Weights of a small mixture-of-experts language model, trained from scratch on English Wikipedia.
Size: 12 layers, width 512, vocabulary 32000, 92.1M parameters.
Experts: 64 SwiGLU neurons an expert, 4 picks a token, a softmax router.
Training: 576M tokens, 4394 steps.
Below are experts of layer 8 (counted from 0) of a mixture-of-experts language model. Rows are named router (the router's row for the expert), gate (a neuron's input weights, with its number), up (a neuron's input weights, with its number) and show model dimensions 128-255. Each number is 500 + 40 x the weight over its row's rms, rounded and kept within 0 to 999. Numbers have three digits each.
After each expert's rows: "gets" lists some tokens that make up at least twice as much of what it gets as of all text. This comes from a sample of Wikipedia text that the model never trained on. Tokens count by the router's weight.

# expert 2
router:498522455524505467537486533563517495516551472488521480509556533446506569551485530495463457541515449499546580410530549512547519563493507500491516493475514482478433530488516512523397469494504476513510507594481492497495408499486470496540439468511505503515547460467591504496472481484522487529549478472514504484499530452474510516468574531556440560544543482485547466547444492439520536507539
gate0:469519512476483505517486494442518495450540433447554485415488516521507539519509428502481454473459477471513508466431565498497479544470590513490456526412540557506484566555562501546478484507428408531487522465490463517516513475449461409615454541461533553476573477491537543524453502482543475514525492498507503566519526448460460496516496453508453479476490539513539464437494473484486519542531
up0:513495511519492555564488458499587510415496401499480481533453492539496571429475411477457470507398471491483527518403497537459524549455525533451531542497444475419496493481581495535468480496474540481474501497512479451500536462565445487480518496458473509550487491492486504448539521535515507492501514519463553518489525437452406508448547483509501530482480525520497460483411486469510476545545
gate1:492478465376548506448484595517473574446527530500480510513475476502535511469502474436544478457446533451496431451484431484461470527516478495546563537465476465454558489524470613521518524434524477511518535489525492430499428549480485531539518521523428485505574430497524520551519437556519560481524489543462499517471462544497497520530456560501480540543567436482535431541567577486526511468392
up1:446522545548539431506445433514547484497466515560547511520476471519408484467495477554485481508502501543553478509571534555468528453414448542509454546449473505435376554443523406487526476490471502518537433444452513518507557456468498456490547499499495537496521555503521512496533578519550457519559473496486470483538592461489519458459480513506485437538487507524493537446454502474532501513596
gets: "s", "y", "a", "e", "er", "in"

# expert 33
router:491541452549461477552510505509457527585567471514523446558482508528458524551541502522419493507478548472550549415465502497448576545551469444546484479473536514498496479482582504450528523552471597519531462548462554583443540523483486523529506479535503379472515461486566592502498499478424489534460534510485478397494526538462529523490537579571526502516510492451534401509422478478499498519516
gate0:447504505496578529460430480467470504456524545499507457494521508490559489510540449478491536582425504566482541508479483476497517553582496489448533499509503557345514406552535500521528467519487524511489491531512512457511562500473559484501550464595464511499466488550400471529443496458469489549493563475509507467459467459437532499537498475452502488489555522480480537468414376486504505501468
up0:522494520482456473541533460522530551516546440510534494523503484518523473532442522513475493408529452449512475477471527598436479523485520529556452501496483473609553497434466491424392530530494513528559463471488538470470519488477432478541496473476517526514526547440538574495549471530477494518505392518481450498486511518525479462476513502550497542427432509516494479508582565536533487443492
gate1:515510486448462485517537503549481520513515557568509446494542440448477472471457492559487472473413541452415481541503461547526552513578540504475474459535516512555512466563562452482492554482498442494516510592447450522510508499454470431475531434526597510437515497483591566564512537544572435602557525562532489519532493530433491419530451545481473462459490498495489423503514497541493516514530
up1:528490528506434519498498520479474576473521462520512538546468450569534438554473545499476467530508487499512469467469515534551533518486498543415543497426475457494490540479499504523546521453463465516459496461559472504529491517566489549569526526503535490538445527492485503497606523503492502506459497466479506471477489436523521529460460448503504501400465481564532427570445488522518417485409
gets: " of", " in", " by", "ing", " after", " with"

# expert 27
router:531472452605419468485509578523461477567494485483468505512569500430493522491499467543453346509553467500570517471472516527492582467556510436549528510472525479479447481492518513492497444550505511498511508477455563574466511555483440582520492491506541487544497453485496468494453437467480486545493494517526484444377501427468518566474520487539482538522488551501560462570478491448556482504508
gate1:450501526499472499470453571595466485532524467573471532533521540456532516578460482543553524507541486471522490554516491525532509511559471435549500461464512453501485506510498491480535550490543508543502526493438477505498511457506429527512508489475522439549531431527526525481449492487497469579537498465485501519430526454510535515565499505455475475492563575428538498570541494512514515493509
up1:511455488513490508487586470435480469447498543389519474456481482517507475456526585493486436466485507543477515465551561469387534534498486574425485565504490527515570439459541573565512379512481502526442512485596508556421495520532533514521528532552489518521467526493474475532533525481432561509481524519476444466557505546495474534525493434527499522460453492587494506437457466445565525500521
gate2:484485421490468506501490431497471489514469439497446483544487480524429470465495587511482536525522463455509492459481497523453492511492548490587510513606564527493443537456569490550509478542499473451488527495452545506454490540448498520503535520486502436441486481442421528524525523481494530480530486508470504423527503512481549551427578549456535504497509535534522473447466534561483437489554
up2:528487586501521551551553602487522522528486559482561507443553561462574555509444481499486453494470524532494549503554452530475482470554488567478461527451494513468532432481457530487478518415459468511523452518521445503570535481551478516498532431494464573539532485536554496463449505487474487503498519452518488545513493536512445485581476451513456516509520433486469512550529461490494499543438
gets: " ", " 0", " —", " P", " An", " E"

# expert 22
router:527540496501489496518526577541460490534574474433515501530530510525573528525527492522453482572482427484528531416519500454483535530537462451510520550453566517454516504444547500567445489573503546520508419544494505504532491530424477486520472433470558489535492436465498548453433532497474538501475488530482477506503537417469545492459535507537445488560528580469511456529446541539579480400491
gate0:532522449496514533529492569467434526543465445479536471503476537480529435466495556462466470436504501554523528486528511420594474536515458530423534498430508553565469500456491501467507517436514497587514519579453550456457480544545488482478420562466520498431432494500520502509482491516537517460498483511487473539522432476568460513490457515529410466548551517498455519463426549458479528480468
up0:490497489505520529566565535479510472392534557491476505459532495439445526488507476524460542495497500482482471532494474506463504463462525446536499446521503460465536482525536482487522494509451486510475481459512517467511561492492463550477548511513462516511510486493426412533478533557483497515568472483542578499495585522478511471480514536501494627447543463507508471527519542555469439516452
gate1:486524516527483466473537503522516499451533473496485473525475576504516475522508541475481552562452471566556536532510496513432495510465484510454539429443479544494437501559519458509525477463461585538543420425458524428510510506481500553469497571521447497530499434501554501486494525464525537550632495505422502504538516562548500472446416408471502572506530508504487506395478540473574425431548
up1:589532521495516518534498494546473530411455507528525549559457539473532478497505539498489546561508511559529501540521529522395472503462465486448482447419473565461416489471541490507444458476502579498468441432450545426552514493427485510492529543484492521523555514497513510469499522439533489552537472531501487482549475510521493466417484487468492505521537462575473463457468575438538471431508
gets: " |", ":", "-", ",", " and", " by"

# expert 29
router:516524500495459491538585517503495545555561477454571489469506528464476523522520576504435502602541425432527514453425484465556522581547469492534550530478536507485441461499471499469458506572455525457521506537508517520456512484494424545516540490510504430536478431410562522510499498483493477549504506535556467470443511462417542497469544519526473499555499501464472464535465439492510511465537
gate1:509499516521451515493457490542460504547570538486495491522549555520509463526472476538458481544501507459483483449433487565557451496519528545545476515486500555470501497531394502557471526505522499491473463536456480514472416466459497582461482500459444488513521494496536475533545548547497497513507556513518535568467479595455512516592514484526487523597539574515527482455492597531526409462581
up1:493479503440515493490510541437486487482488476488479521484494483506508485509485534488510558491449552531507464498583464452407562487468416473474522501472458439559532484505576546509494457526498493503472526491509487448555539545540497450514506442532618535488505501472457495448521557412454491472503440536509451473490550471586510451438466511497506475449495418530434453572524415515525519546423
gate2:454474429546484461540456532455509488574469460488506476492552578457465525516489516482460498597492468490500455498445519413498438527507514542496517473449529499480450527558514510546480497449470488488477514480463521438462484470489561507499567484584502464487519445448493525479500525525525571542518526454514482481487418481541492458452504533542584540546506476537448481484530455467505412470524
up2:506495502605460493503493472427517469511427418538487498460476554502417462622516478544483511607495465501510533491466518444512466473469490474488534474497463545545480557523491562529499541464506547420528498493446541434458523480521550514499571514547540500538505481434498494499556526525496550506524478521482425493466470484548485399417515571550564506522480456477509504458490479513456440474553
gets: " (", "-", " \"", "'", "S", "C"

# expert 37
router:555501482538467510508520506576500514484541487498549524528477492428481493465481483461428509582506470510502546508441544519447519525541415475600457519470537495454442415486559573474436502569477531486565511557445458523470493545451468491531541453526522475534507495480543501480543459397428486509519515512543522411492498464471508516478510486556456587558511446467525522523484520560526569512540
gate0:424561423508489525550512470459509524524531538581481414475524517466525533490446460432512494547365537426441447481536461553516481488471516382427550498497502484502566554429541457501465534457495590533520438484527474494455509551429501520433416429503464502462483495471468521477568545513440486499579498462539514509515450477581504521441524514493478556546512559504485488455525557440452416467524
up0:602500570590534473524505498540521492456468408456504525537484429545460535530523524504509527466501503492551549499541562439492527547555480529552536485494446570528528500497504573483550489541536459513499525537515499470511544462583463514485507528487528528464504476516486533532442497532530452552494467586442430422502528529487543414487518484470526421495516445517435477441450437507513503586456
gate1:564422527559426439450522570538513459513537492492506525544534489552494523511486516480561477559500514539451551581498537473485536485523443490550452530467496523495478478540475531449443508443509542463449533479457451556508491492515489509471527546490469456546562468472499498522453523454507430498492579585530466524449490447473516474479506487477551590517507549510457525465492480515478585529469
up1:477548474518525496499518497537494451484516450447588426421515460499444474545545484425495449521517508503431522451477476534541534467480465464522556482517493477523493531436505557536396540499581451492466519561467445529487472484456541477494510515491521481410483504500480472554488484586444503548503576477493492505464511541453446536433473512443522531544493493444516503445437535506535558544454
gets: " was", " is", " as", " were", " a", " are"

# expert 25
router:533589455552493495521483538530472562521548475472535491515490524493509513501507494471434497573494486487554540450469518511440530542531438426576543531495541594396487486463518510514491497538498554565591467574494549487440531542454488565503487471553554459504526461478532522478429490479420488506550538508542440404500474467518528565482518591502453515526579526533518505532478457458517527477550
gate0:419500447512456566576499472521487491611553482540504559433478538484462486411511490550438550508448489504502525434479557482433447485478441390497497414529479547409508513500491566486506575512507521591498486476546473535454554538499523497462470502513520523463520462451509484494463498512505444475486478509539388542539496476501469526482521469516461518550523549521545530546511521488481522487531
up0:408524447542469560544495426511534532603566420527504558440489545548488457487567496538436514545425481467501483430538514518451463466497457435529486440531538542486451474509567530490491603521523535572544510488524501528490530571496479473462445498522521494477478445415469453450465514502544549527525491560544428522559493471480467481557523496482487488559513492503508562528517530518506488461531
gate1:496538544484452476481465477507492572519479492570506600445510478582501555517570510494470544526501500504512546496515566518498533532466475507516498501422483511459461522426507520493570510532490487560511477477505524521522490450504499526525526518521479522474465505553430517438540468474444514523471448492570558505536635427536522503455491504481512499494577476514514461479504488470503527461516
up1:467466465465518479513497543534581494530464518431499462584522476470483466522470492544521481506550513462475493481532475484509451492537516470475527455517473574460615479580511465491469517455528493549478503447434505502537510601455486474468434501464580454510482474440570532579465513584541467449498556536434427515461439550474551437525484532506447511501462519508524478472507500514504460511479
gets: " to", " had", " for", " have", " has", " with"

# expert 15
router:520493450493492453493531546586493467519571531513520492489478531468534542520483476433466500522563497473540505475508533502504571557509425475520559545461501555475530468505547470450494519518461525556528453524499467457497467518473450483507500473495558434536512444458539518505542444464495521616564516489537516503489538452465504508475540487520448572565583453457482450487503515466461521461485
gate0:472504514508484517504516502572511521486521529481596507569470466462479460572494440459475521470516500451537548535557508568494496369505480546506437611438441459460534541492443489455566479495499537535515427563507551565563514503434511555521445601509539515589480495541486518480474413577502453473513487439466506476461515493468516501519506484455454451520484410502514501516494534532443518510450
up0:444494441491505444488460487455529596466550488528519541566567495437432566493453456536504526465549553515514558548518468500558519429512548555483511515464463449488470450492480484468562550538532521502465466494449548580457497505459455491481462539557492500544483566459512534546502458585483481523473489524549432445479542474484494492488543503464437442554476331480468524524458449447493532481491
gate1:531494560536492430490497532500454508516520549482478506491589543491557467547492467562483536507620533467495587568522554504505521505502474507551546506529492551495465497524489588513475514486529467501493488519439470444531476410514554541509491469483555433488500456452594535535543584458500478476506577521515517424487514468459472469449535429477539449516565535520536460502462535501542496434440
up1:452482477442485546555463544485467507536383460448524566520482490468484484513507480569482500519505518406457432565511477543452539489479571481522473432470526507559437503508537466487504513472422445510519554498440502500454475473517511500517437475489494452474494491509493463511572556495493485564494536538543546551477518497564478550515518442555502514554543481567474478523538553545490530487445
gets: "-", "–", "'", " F", " K", " T"

# expert 24
router:534516548584473468570571504584467456471546516523519446495491550448463515511499541509493482549533485462502523473515525530445508536533421475534498493496595501423440477498566512525508501567505504563525463557362479524481544575463481483502522432538541488551546459451479541471508493472470540558578525496476500492506506473494533488484557517486418519554557538470514407576480508547525482476548
gate0:437501549460486500523543515436470512536474516537486511488501497490439444519457471534548524514541669469552517465550479485473436487434575482511490518632486486470445514418570528523510476457517526433512462539450548494510490485528477501496490509569586459446525466499507527458467529544490443525550476527515518503592506497532502434514512575527499572484454498463502562428502491502463505496445
up0:519528441549469466533514429445442455540492582455502480465499460465492464517464482450508519524520518460521558504452500564494457518499461586554470525545534479552495459459453520542518380453468507487508533563437407471468529524465514543523502541573503514549483467541554575538422501561488541514513525500511550511564493488497448456530425500539526406482458471474454501517524469505501534485465
gate1:435509487497491455463466458489474575499479477496455514437475546485429573498428432465538528466572500471452496554477474503425498469461503509569472507528481509603512519536522470502474511532419453525474490432460433541451493527509483553562521533543502556519488500544552530496565507568472547441497490448481552512503481478564468498526556549463512490477495510418558505546536419473486451529549
up1:508514489536502512588546501520524404467464487550508478515516473432507496504416457517476544566563509538594514472490519541538470547468484505467487459478494536455565512480466461413567520495578548464592523537458491449529458480548536465493492551556627478474569507532511483482500445483486512537463570560475462513496532607510482439480449514486467506552504488486511498479498524494469427550503
gets: ",", " and", ";", " or", "),", " but"